{"n_layer": 13, "d_model": 192, "experts_per_token": 2, "moe_layers": [1, 2, 3, 4, 5, 6, 7, 8, 9, 10, 11, 12], "router_noise": 0.3, "norm_eps": 1e-06, "batch_tokens": 32768}
Below are experts of layer 4 (counted from 0) of a mixture-of-experts language model. Rows are named router (the router's row for the expert), gate (a neuron's input weights, with its number), up (a neuron's input weights, with its number), down (a neuron's output weights, with its number) and show model dimensions 128-191. Each number is 50 + 10 x the weight over its row's rms, rounded and kept within 0 to 99.
Before each expert's rows: "mostly gets" lists some tokens that are sent to it at least half of the time; "comes before" lists some tokens at least twice as common just after its tokens as in all text. This comes from a sample of Wikipedia text that the model never trained on. Tokens count by the router's weight.

# expert 1
mostly gets: " Succeeded", "History", "Personal", " MPC", " Total", "See"
comes before: ":", " of", "==\n", "\n", " by", " ==\n"
router:28 43 47 57 47 35 49 73 44 55 59 45 44 54 33 25 47 52 52 32 46 49 53 53 48 54 44 45 53 51 50 62 50 53 53 64 65 45 50 59 57 51 51 56 41 47 53 38 42 21 64 70 45 65 66 42 60 46 53 59 45 47 32 57
gate0:61 46 80 31 48 40 60 45 59 79 64 51 37 49 62 46 51 50 47 26 43 46 59 52 53 58 30 51 41 68 43 51 46 46 54 55 47 62 55 46 43 51 62 40 39 45 33 56 39 38 36 73 43 67 53 34 50 47 52 44 67 45 43 49
up0:70 63 52 54 29 48 38 47 41 53 47 53 46 37 50 49 53 51 32 45 49 48 71 52 49 50 40 51 60 59 53 60 61 25 60 63 41 64 49 53 72 40 35 37 56 44 38 43 48 47 44 58 42 40 57 48 64 56 46 43 57 40 50 36
down0:45 65 59 52 37 44 46 48 69 62 54 63 56 55 52 45 60 41 55 54 47 59 46 38 39 62 31 57 42 35 64 60 74 50 46 43 51 52 42 57 45 49 47 47 58 53 58 61 40 51 47 69 43 46 39 51 47 61 46 49 51 46 46 53

# expert 19
mostly gets: "95", "96", "77", "74", "94", "86"
comes before: " |", "–", ",", ")", "\n", ")\n"
router:43 45 47 63 53 26 69 63 42 59 55 32 60 54 46 44 54 47 52 36 31 47 51 42 63 45 62 40 37 50 56 50 57 40 59 58 64 46 51 59 55 53 47 60 37 31 66 34 48 40 65 64 56 54 60 46 60 68 59 55 39 34 41 54
gate0:47 47 45 47 55 54 58 41 58 61 32 50 50 42 53 44 41 42 52 48 34 46 45 38 55 50 68 42 55 60 49 54 51 61 53 47 58 56 54 56 61 49 63 42 35 60 35 50 43 50 29 46 48 65 50 55 48 59 52 57 49 35 65 53
up0:58 57 53 55 35 52 41 51 59 74 53 50 63 57 47 50 62 53 37 39 31 64 64 44 43 63 45 36 59 53 45 65 54 55 27 52 38 53 33 70 62 51 63 47 43 51 43 66 34 48 55 65 64 42 40 54 31 43 47 32 46 65 46 48
down0:55 45 66 48 55 48 27 42 51 57 40 67 41 37 59 53 40 57 50 47 45 43 50 40 57 43 65 56 24 33 63 57 51 44 70 55 40 56 46 42 27 45 46 45 67 57 50 52 77 62 52 53 58 71 59 53 47 55 45 56 53 41 55 53

# expert 29
mostly gets: " October", " June", " November", " September", " July", " August"
comes before: " ", " —", " —;", " –", " −", " ."
router:37 40 71 53 52 36 51 63 43 47 58 38 40 51 54 48 41 46 36 41 32 65 58 28 57 28 54 57 58 59 35 54 56 39 48 59 51 56 57 49 56 62 41 40 28 47 59 31 31 38 58 62 58 52 46 46 60 71 70 61 38 48 53 42
gate0:42 43 45 74 60 42 47 55 56 52 65 66 42 53 49 64 67 30 50 47 52 41 45 64 45 68 51 49 54 67 38 52 53 63 59 69 43 51 51 48 60 52 56 44 43 40 57 60 46 54 51 59 43 66 47 50 40 57 36 42 38 60 50 40
up0:68 52 41 67 37 58 48 62 57 57 37 61 45 41 57 49 46 70 45 62 44 32 48 52 52 64 52 51 64 55 52 67 53 48 34 64 54 44 46 57 36 48 46 64 53 53 30 57 67 54 40 72 34 67 46 46 51 57 51 48 59 52 36 37
down0:55 64 61 52 57 42 64 56 67 39 20 44 63 34 39 45 32 46 53 68 60 33 52 55 37 40 59 53 48 48 61 39 43 48 47 48 43 60 41 50 39 57 55 57 36 45 67 62 51 42 38 50 41 55 58 52 45 57 58 59 61 52 33 59

# expert 8
mostly gets: ".\n\n", "===\n", ").\n\n", "\"\n", ".\"\n\n", "\".\n\n"
comes before: "-", "==", "|", "===", " The", "The"
router:39 38 77 41 64 67 52 49 44 48 54 51 55 56 36 48 41 51 54 46 42 52 58 41 55 63 39 37 56 57 45 61 60 49 54 46 55 48 55 53 62 49 48 39 38 43 52 49 38 36 53 49 53 46 26 53 50 66 44 41 33 47 53 56
gate0:44 57 48 44 40 51 44 35 44 42 65 34 61 39 53 31 47 30 34 36 61 42 59 52 49 35 66 54 34 79 42 51 52 43 58 51 44 39 28 62 45 46 58 59 50 50 54 37 44 42 54 37 56 54 47 58 36 76 40 45 59 49 39 43
up0:45 54 52 42 58 42 71 71 47 65 44 62 50 56 48 63 52 48 50 33 60 61 44 48 47 60 36 44 52 40 77 54 39 62 46 52 44 52 51 46 57 62 51 55 73 46 58 52 49 62 60 60 41 46 48 47 54 38 45 44 59 31 47 41
down0:42 48 45 63 37 36 48 60 62 30 57 38 42 50 63 27 48 46 32 40 59 36 60 37 54 53 55 60 29 55 50 61 53 42 64 50 62 47 52 48 47 45 37 50 67 55 50 42 49 47 47 33 69 48 62 55 58 46 77 42 60 63 64 57

# expert 2
mostly gets: " very", " un", " Some", " Clade", " give", "Note"
comes before: "19", "20", "18", "1", "0", "2"
router:37 56 56 39 50 44 48 55 41 76 66 55 35 46 40 49 45 36 59 37 56 49 51 31 48 45 50 43 60 60 56 56 58 44 57 61 64 41 49 69 66 62 36 29 48 33 41 40 37 44 60 50 44 51 62 45 64 61 56 41 31 43 48 63
gate0:45 39 70 63 33 50 51 48 24 54 62 35 45 44 49 44 46 46 49 67 30 46 45 49 53 40 51 52 34 38 49 55 49 42 50 45 30 57 62 50 58 57 61 39 36 39 44 50 43 41 45 52 40 53 46 55 55 59 59 26 53 40 68 33
up0:69 58 55 67 38 36 69 33 30 50 72 54 50 60 35 48 63 56 52 27 38 51 60 48 44 60 66 29 38 54 28 48 45 49 54 49 45 48 53 56 66 49 70 48 40 55 44 46 60 65 56 36 41 53 68 41 55 56 51 41 55 47 49 60
down0:60 42 57 48 47 43 49 37 43 45 41 34 57 38 58 40 32 66 46 56 57 50 51 59 57 32 37 51 58 59 49 42 58 43 44 45 44 35 41 38 59 51 58 33 60 37 44 65 30 54 44 62 41 35 61 45 36 32 42 56 51 32 66 54

# expert 13
mostly gets: " time", " period", " times", " date", " votes", " result"
comes before: " of", ",", " in", " to", ".", ".\n\n"
router:31 42 51 48 60 45 55 71 45 59 61 44 46 64 44 28 58 42 51 36 41 54 48 37 58 46 46 46 45 72 45 46 48 44 43 51 70 66 54 54 53 49 57 37 40 46 70 50 43 42 56 56 54 59 51 57 63 55 62 52 48 38 52 50
gate0:61 57 48 46 53 58 46 40 50 55 29 26 62 61 37 48 56 52 51 46 48 44 33 44 50 49 66 56 43 45 60 57 44 60 78 52 56 46 38 56 62 46 48 42 35 41 47 40 31 47 52 54 66 58 56 54 61 52 58 48 40 45 38 39
up0:55 44 37 36 52 54 39 65 64 43 64 56 52 52 43 44 41 30 35 49 47 43 44 40 47 60 52 68 60 51 42 53 60 60 58 70 63 42 53 36 57 32 49 56 61 39 47 67 28 57 47 52 44 42 69 65 44 37 49 43 42 39 66 60
down0:37 46 50 53 46 46 41 43 49 39 61 66 50 53 55 44 46 30 55 72 47 54 39 39 45 35 29 74 56 33 51 59 58 47 56 45 43 72 48 49 48 44 46 52 58 48 31 46 59 48 23 56 62 50 71 53 35 42 56 56 63 63 64 50

# expert 20
mostly gets: "===", "==", "):", " =", "====", " :"
comes before: " ", "20", "1", "2", "19", "3"
router:39 44 70 50 73 47 39 46 45 53 54 42 25 60 36 42 42 48 33 41 66 64 55 55 49 41 54 37 57 51 67 62 54 38 38 50 63 40 63 49 46 70 49 50 42 53 58 46 38 34 63 62 51 53 49 48 59 65 56 47 37 48 47 67
gate0:56 36 54 51 53 52 37 44 47 74 42 53 50 46 38 68 57 38 28 53 41 59 75 51 61 28 53 39 64 46 36 56 52 58 32 62 55 55 50 59 39 47 53 37 58 46 63 57 46 38 53 53 53 57 60 49 49 43 39 57 49 54 41 57
up0:59 40 68 58 58 62 47 52 48 63 39 55 46 36 52 53 66 49 38 57 58 65 52 33 43 55 31 43 53 42 39 44 39 47 39 71 51 40 73 51 40 42 32 53 45 57 61 49 60 47 33 60 42 54 47 50 57 52 56 65 76 43 43 49
down0:39 36 51 51 47 54 41 32 47 46 46 46 54 51 48 47 41 40 39 43 43 35 54 55 68 39 20 53 51 53 53 29 35 60 51 51 44 56 55 44 51 62 60 28 59 47 35 62 33 50 47 44 46 51 43 44 46 48 27 43 26 47 34 29

# expert 9
mostly gets: "19", "20", "18", " going", " fell", " Won"
comes before: ".", " |", "–", "th", "07", "05"
router:45 58 67 26 58 42 50 57 48 60 59 41 56 54 41 35 42 45 46 52 48 52 54 35 66 30 47 40 73 46 42 58 45 40 61 42 60 55 53 55 60 55 38 31 43 47 43 49 32 41 70 52 54 46 45 38 54 58 63 51 35 43 42 62
gate0:43 63 44 49 43 44 55 35 65 51 59 45 56 54 55 54 48 43 48 58 46 44 58 43 39 62 52 53 65 55 43 39 33 39 49 73 36 39 51 40 34 49 39 52 44 47 49 60 51 49 52 50 37 47 55 54 60 45 49 44 38 44 46 65
up0:50 69 32 52 51 44 56 45 57 31 47 48 49 56 60 67 45 46 36 65 30 43 48 33 48 57 68 62 65 39 46 42 49 45 49 61 47 55 46 44 60 33 56 39 56 56 31 51 47 40 43 56 57 49 52 60 64 65 45 50 42 42 55 61
down0:53 52 41 51 43 45 67 55 37 45 55 32 46 39 49 33 38 39 59 37 60 59 42 55 64 44 37 52 34 55 55 63 61 36 61 60 48 54 40 35 53 48 42 65 54 34 58 50 69 69 50 45 47 54 39 46 44 36 49 64 46 59 52 45

# expert 30
mostly gets: "=", "In", "°N", "On", "|", "   "
comes before: " ", "-", " •", " -", " Total", " Born"
router:39 43 71 53 61 44 53 57 36 56 59 58 52 74 52 44 54 48 57 35 48 41 56 51 60 38 44 42 54 63 44 59 56 51 39 55 54 39 34 48 52 53 50 42 38 32 57 40 38 32 53 49 49 53 68 44 48 68 54 60 41 46 45 68
gate0:44 57 57 29 48 68 56 50 49 42 58 53 47 60 58 54 43 49 49 52 34 50 43 44 68 57 56 71 60 58 54 35 54 52 63 31 47 45 47 44 62 70 40 60 52 37 48 50 37 40 59 34 46 31 50 46 59 47 42 41 56 53 42 51
up0:31 54 47 16 59 58 57 68 47 26 41 43 48 48 49 44 23 52 31 59 41 73 46 63 52 60 54 57 43 45 54 56 52 61 59 56 62 42 39 66 59 43 46 59 52 42 47 52 77 52 49 68 57 52 54 42 46 58 49 64 56 48 53 40
down0:39 40 31 48 70 33 53 68 67 52 45 45 54 42 39 52 44 47 35 75 41 70 44 71 59 59 55 43 48 26 51 60 42 42 53 43 39 50 39 38 49 60 40 61 62 66 53 70 57 56 47 58 50 67 54 43 42 47 40 66 70 48 51 43

# expert 15
mostly gets: "″W", "\".", ").", ".\"", "'\n", " (#"
comes before: " ", " —", " +", " L", " W", " ENG"
router:46 46 63 36 66 61 58 43 38 54 60 36 42 58 33 44 48 38 32 52 65 38 55 44 59 61 62 45 58 50 47 54 45 58 63 47 54 50 50 53 54 73 36 44 38 47 62 49 37 48 64 52 43 53 43 37 56 53 60 63 46 47 43 47
gate0:56 48 46 41 48 61 43 42 47 52 52 49 58 52 39 49 58 34 52 63 48 45 48 51 51 60 51 43 59 48 36 35 30 45 44 33 60 60 59 41 60 65 52 59 46 49 73 45 50 57 47 54 66 49 60 48 38 44 57 68 60 34 51 52
up0:51 57 41 36 40 50 54 54 42 59 49 48 54 56 57 81 53 57 39 50 59 40 57 39 58 43 36 44 46 42 50 38 58 52 43 35 58 55 49 62 60 52 48 50 48 68 47 56 64 58 43 58 49 59 49 53 34 55 52 74 71 61 49 45
down0:32 50 66 60 62 64 57 67 48 46 56 42 43 49 64 63 52 47 52 36 63 52 56 55 44 22 44 63 53 61 42 43 29 50 51 53 54 51 47 58 52 58 36 38 44 71 49 60 54 73 36 46 52 45 46 46 54 45 40 57 51 53 41 57

# expert 21
mostly gets: "==", "===", " =\n\n", " \"", "====", " '"
comes before: "|", "-", "=", "The", "born", "19"
router:44 46 55 55 56 38 59 44 59 70 57 55 56 67 29 46 43 35 59 43 53 49 49 26 52 52 42 37 66 67 51 49 61 48 54 55 59 54 50 61 58 52 51 28 39 51 63 51 44 54 53 45 53 49 50 53 67 77 53 48 38 36 30 50
gate0:38 45 50 64 53 42 54 57 36 32 47 39 60 59 47 65 45 33 45 52 62 64 40 33 51 42 51 58 55 48 49 39 51 44 58 40 48 42 50 28 43 54 58 53 43 44 50 32 49 50 25 59 41 52 56 55 67 59 60 58 69 37 42 53
up0:54 40 40 63 50 34 64 56 35 38 43 67 52 69 47 56 49 39 73 28 56 70 42 41 48 60 50 55 46 58 56 40 47 37 52 40 27 45 38 61 34 54 51 50 53 53 56 35 58 54 57 47 55 59 58 43 55 42 43 49 41 35 71 54
down0:54 48 68 64 48 42 55 25 52 40 48 39 52 35 44 45 52 58 65 71 46 40 39 51 51 50 60 43 50 37 46 29 59 59 54 54 39 49 43 64 65 38 55 61 61 39 55 65 60 41 54 62 52 55 73 35 60 56 53 50 49 59 45 51

# expert 7
mostly gets: "э", "SA", "ović", "IT", " Hell", " Jr"
comes before: ",", "\n", " (", ";", "\n\n", "'s"
router:47 57 43 53 66 29 65 75 29 55 61 50 46 38 47 37 46 36 43 39 33 60 58 41 45 43 65 40 36 61 48 44 54 31 52 63 71 49 62 59 57 56 36 58 38 41 50 44 51 49 64 60 58 57 56 44 70 55 62 58 45 33 35 59
gate0:48 27 48 66 51 59 58 56 41 57 53 46 45 44 45 55 63 63 61 33 55 75 57 40 50 59 50 55 36 48 56 54 41 50 50 40 17 50 64 53 61 60 58 39 38 70 51 44 45 53 53 44 46 38 67 66 53 74 38 55 55 34 59 44
up0:53 39 44 53 54 42 50 59 58 43 53 68 44 74 54 54 34 61 40 42 43 48 53 54 43 56 32 26 34 54 44 47 48 57 30 36 61 54 48 50 40 51 38 68 52 67 43 43 56 46 60 69 24 44 29 40 38 44 54 53 48 69 45 51
down0:35 45 35 58 57 42 49 56 59 45 53 70 54 60 56 51 34 51 60 44 57 33 48 54 47 48 51 53 39 49 48 49 58 34 49 61 54 43 49 62 16 66 46 58 51 54 40 50 27 43 48 91 51 54 56 34 64 46 51 47 39 45 51 41

# expert 22
mostly gets: " Despite", " despite", ",", " (\"", " (", " after"
comes before: " ", " the", " and", " he", " which", " a"
router:45 49 65 37 57 56 56 55 49 59 71 49 44 60 44 46 54 45 41 47 51 50 62 43 66 53 45 40 42 55 29 57 56 47 52 52 50 56 65 61 66 57 39 44 38 41 54 44 33 36 51 63 46 40 33 46 52 76 50 36 46 43 55 46
gate0:57 54 56 66 52 53 34 50 39 51 47 43 56 41 48 64 56 47 55 69 47 52 44 51 52 54 46 63 36 35 46 40 63 34 44 63 46 55 48 53 38 45 51 35 64 50 41 36 37 32 55 71 52 51 29 39 46 63 51 35 45 34 40 50
up0:70 31 57 53 34 52 48 41 60 40 63 52 63 28 63 37 46 39 59 40 49 67 60 44 46 51 63 72 43 50 71 43 47 52 49 47 56 73 35 55 62 47 34 58 46 49 37 56 59 29 55 71 52 43 53 50 51 45 51 42 38 37 55 66
down0:39 46 53 51 37 50 48 50 64 52 46 52 44 46 61 66 55 59 76 60 47 43 45 62 68 39 57 51 40 48 44 46 62 51 55 44 81 66 47 63 61 67 48 39 59 43 57 40 45 58 45 51 49 44 44 45 28 35 47 70 34 44 51 60

# expert 3
mostly gets: "]", "}", "I", "SA", ")", "TA"
comes before: " |", " (", ")", " is", " =\n\n", " |\n"
router:49 52 60 44 71 32 54 46 52 48 62 56 40 53 53 39 49 50 53 49 44 70 49 41 63 30 59 34 53 52 55 58 52 37 46 57 57 63 62 66 66 50 39 39 28 47 62 47 45 37 63 64 53 63 50 53 63 49 57 51 39 37 39 46
gate0:50 40 40 52 57 47 44 48 48 35 48 53 41 49 56 53 66 55 53 57 63 57 35 39 56 58 63 53 58 36 58 44 49 30 58 40 45 48 62 63 50 24 59 64 54 59 48 51 29 57 56 44 27 51 37 57 39 64 51 50 57 55 59 50
up0:41 61 47 31 36 36 59 35 52 45 52 66 32 67 63 60 72 63 52 50 63 47 28 40 35 69 50 51 27 47 49 45 42 42 35 40 61 63 47 64 38 60 57 57 42 40 25 45 62 57 58 58 50 59 59 46 41 45 33 49 44 36 61 61
down0:32 59 60 64 42 63 61 54 43 38 49 44 65 37 46 48 46 47 49 49 45 56 65 46 52 46 62 57 68 63 50 52 56 55 45 55 52 63 52 40 48 66 32 58 44 55 58 36 69 38 48 53 62 47 44 38 44 37 56 56 45 51 53 36

# expert 26
mostly gets: " University", " JPL", " California", " Texas", " Africa", " Cup"
comes before: ",", ".", "\n", ".\n\n", " in", " of"
router:38 47 48 45 61 51 63 52 35 49 56 42 33 44 40 28 37 39 50 38 16 55 58 45 55 58 50 42 44 48 46 45 50 23 59 57 56 48 49 56 45 40 49 45 39 40 40 54 46 40 59 61 55 61 63 51 70 51 60 44 48 40 32 56
gate0:43 37 40 36 41 44 56 35 65 41 79 38 56 46 48 42 49 49 57 57 45 60 43 75 60 56 51 50 73 34 46 58 49 55 43 72 52 38 59 48 50 55 51 53 44 56 55 39 56 61 52 52 41 62 57 63 40 44 57 59 47 51 44 51
up0:55 51 56 50 50 37 54 36 52 66 68 38 54 50 52 49 60 55 53 56 43 63 49 50 58 46 39 55 40 49 53 44 41 40 58 47 63 41 65 40 61 40 43 61 31 42 30 41 60 58 59 48 45 57 45 42 44 35 48 48 65 42 49 52
down0:54 73 47 60 54 50 47 53 48 38 46 66 47 48 47 60 56 53 54 52 45 46 43 54 23 50 55 36 45 57 38 57 46 62 49 46 53 61 57 57 58 46 56 45 39 48 55 51 51 48 52 58 59 37 54 36 39 57 49 48 46 41 21 48

# expert 4
mostly gets: " Succeeded", "See", "|---|---|\n", " Votes", " Animalia", " Binomial"
comes before: " ", "|", " \"", " Team", " —", " MPC"
router:36 51 65 29 54 49 49 55 41 72 75 39 50 61 58 41 46 48 47 33 54 54 59 41 41 52 37 39 52 45 43 59 52 40 45 59 54 35 50 50 69 50 47 62 44 45 69 36 52 65 58 61 50 50 49 47 44 65 56 62 32 35 38 52
gate0:48 58 58 41 42 58 54 49 30 56 45 48 33 31 54 72 53 50 55 59 55 54 45 54 49 61 44 39 49 53 50 34 51 49 52 63 49 45 46 54 29 41 53 29 46 51 43 46 62 37 50 47 45 41 35 42 63 48 48 42 52 55 46 64
up0:60 44 51 58 48 37 51 42 46 32 62 32 42 47 54 36 55 39 52 53 53 52 54 58 46 55 56 47 50 50 43 50 50 49 61 49 56 57 55 70 50 62 47 53 46 54 49 59 37 51 34 54 77 32 57 51 29 48 57 31 55 44 54 51
down0:45 49 34 47 69 51 43 60 40 57 40 44 43 26 39 44 45 43 62 54 46 51 47 39 37 48 67 56 42 60 59 43 37 47 45 66 37 50 50 58 31 49 43 56 52 65 60 39 35 45 36 52 48 49 60 60 54 44 41 52 33 40 31 23

# expert 0
mostly gets: ".S", " However", " Jr", ".C", ".m", ".A"
comes before: " The", " He", ".", " In", " It", "5"
router:30 49 55 36 55 35 58 44 47 56 55 38 54 49 43 35 48 41 35 38 29 38 50 27 41 57 42 31 55 47 55 63 44 47 34 59 59 52 55 64 58 35 53 54 40 43 47 43 49 46 41 62 41 48 54 45 47 43 61 46 42 49 55 63
gate0:68 57 47 55 25 50 60 43 47 49 49 39 47 43 47 56 63 55 45 54 55 66 42 40 62 65 43 54 46 46 39 49 41 58 45 46 52 43 41 62 70 36 43 41 42 36 54 46 49 53 41 41 53 69 43 39 50 34 56 56 54 35 47 49
up0:35 23 53 63 55 43 53 42 58 46 62 69 52 47 33 39 48 45 39 52 58 47 40 45 46 63 67 50 36 48 40 47 64 28 61 62 55 63 60 57 70 48 37 54 45 34 45 55 49 40 36 71 47 46 53 40 58 51 62 58 65 65 48 49
down0:37 61 45 49 34 59 65 43 52 69 51 48 36 54 48 38 40 47 68 50 65 51 39 49 53 56 72 51 38 36 42 47 50 42 40 57 41 56 44 46 47 32 50 38 62 61 52 42 55 54 44 65 50 40 40 50 57 53 47 45 41 69 61 49

# expert 24
mostly gets: " who", " which", " had", " have", " has", " being"
comes before: " a", " the", " been", " was", " be", " an"
router:39 53 60 31 61 53 54 55 49 73 71 28 36 50 30 45 41 46 48 53 62 38 50 45 62 60 52 40 55 57 51 49 54 48 57 42 55 53 50 61 67 61 49 38 44 46 59 42 34 52 62 62 47 41 48 43 67 66 54 48 45 31 52 54
gate0:43 55 59 47 53 56 38 45 48 50 41 49 47 50 44 48 72 45 52 39 61 46 46 50 38 45 51 55 34 72 56 39 53 66 45 50 57 51 51 56 63 44 65 23 30 49 51 54 46 31 58 71 55 51 43 43 27 57 50 32 63 36 48 71
up0:41 44 39 55 49 57 59 70 64 50 64 62 45 40 44 47 35 52 42 69 55 66 48 47 74 47 48 56 43 39 33 43 55 49 38 37 65 52 32 50 48 64 37 54 41 45 49 47 78 56 55 57 58 70 44 53 40 39 59 49 48 52 40 44
down0:49 41 63 54 40 53 60 47 42 37 47 41 52 51 45 64 59 61 58 38 51 39 37 59 38 53 51 53 57 61 45 62 45 61 64 54 40 54 64 59 31 38 64 56 53 64 70 56 38 44 44 81 35 36 50 55 53 65 38 55 51 57 52 52

# expert 28
mostly gets: " ft", "–", "×", " m", " cm", " lb"
comes before: " ", "00", "0", " (", "1", "2"
router:38 36 42 40 63 46 49 46 39 57 67 50 53 76 39 55 48 45 45 39 42 59 57 49 63 48 50 39 51 58 52 53 39 51 44 50 52 37 42 60 54 59 42 65 41 40 42 26 36 47 52 73 54 47 57 61 51 43 55 49 31 38 36 65
gate0:62 53 38 55 36 42 45 37 60 60 32 65 47 58 25 43 43 34 47 47 63 50 36 41 65 64 49 72 45 47 50 53 43 46 56 28 38 43 49 68 37 51 54 49 65 37 43 41 58 44 53 53 46 65 41 57 63 55 50 61 60 54 63 41
up0:59 50 44 50 29 46 56 62 49 41 26 54 49 52 58 57 63 41 53 53 43 53 49 54 82 52 45 58 60 56 73 43 56 59 41 35 58 48 37 45 31 74 43 47 52 55 59 35 62 52 40 56 40 49 55 56 57 54 47 65 28 43 55 54
down0:44 46 54 32 66 53 60 66 26 48 52 55 48 50 57 48 49 43 55 51 49 55 45 39 57 45 48 45 50 56 44 59 73 39 33 45 31 25 36 49 54 51 36 29 42 48 55 41 41 42 44 37 44 55 57 49 35 55 54 47 57 47 58 30

# expert 6
mostly gets: " took", " against", " using", " across", " tells", " joined"
comes before: " the", " a", " his", " her", " their", " him"
router:39 35 47 31 68 52 73 58 46 54 54 31 49 69 39 51 50 43 50 53 53 58 50 51 74 42 54 49 52 77 49 43 53 45 49 48 48 54 42 57 54 61 44 59 37 42 58 39 39 33 49 46 63 34 39 51 50 75 58 50 36 44 49 56
gate0:35 42 28 49 37 36 46 60 46 43 39 54 54 50 48 45 60 40 52 61 78 47 40 60 36 62 52 56 64 55 39 51 46 46 46 57 43 62 49 35 55 58 50 48 54 50 37 56 52 51 55 52 46 44 57 62 62 53 29 50 65 38 55 57
up0:44 57 39 42 58 44 54 62 49 55 70 40 48 81 56 53 56 42 49 61 34 57 47 42 37 38 58 36 41 35 58 50 37 52 70 36 22 49 49 35 41 53 38 28 46 76 66 45 60 36 51 50 46 41 40 62 49 51 47 59 61 60 45 47
down0:52 43 39 48 56 46 50 59 46 46 47 36 41 41 38 55 37 62 56 69 38 49 52 57 54 55 29 56 67 39 48 44 57 58 53 49 56 64 55 55 38 60 54 61 53 64 37 37 37 58 55 45 49 45 65 54 53 28 42 47 38 59 37 76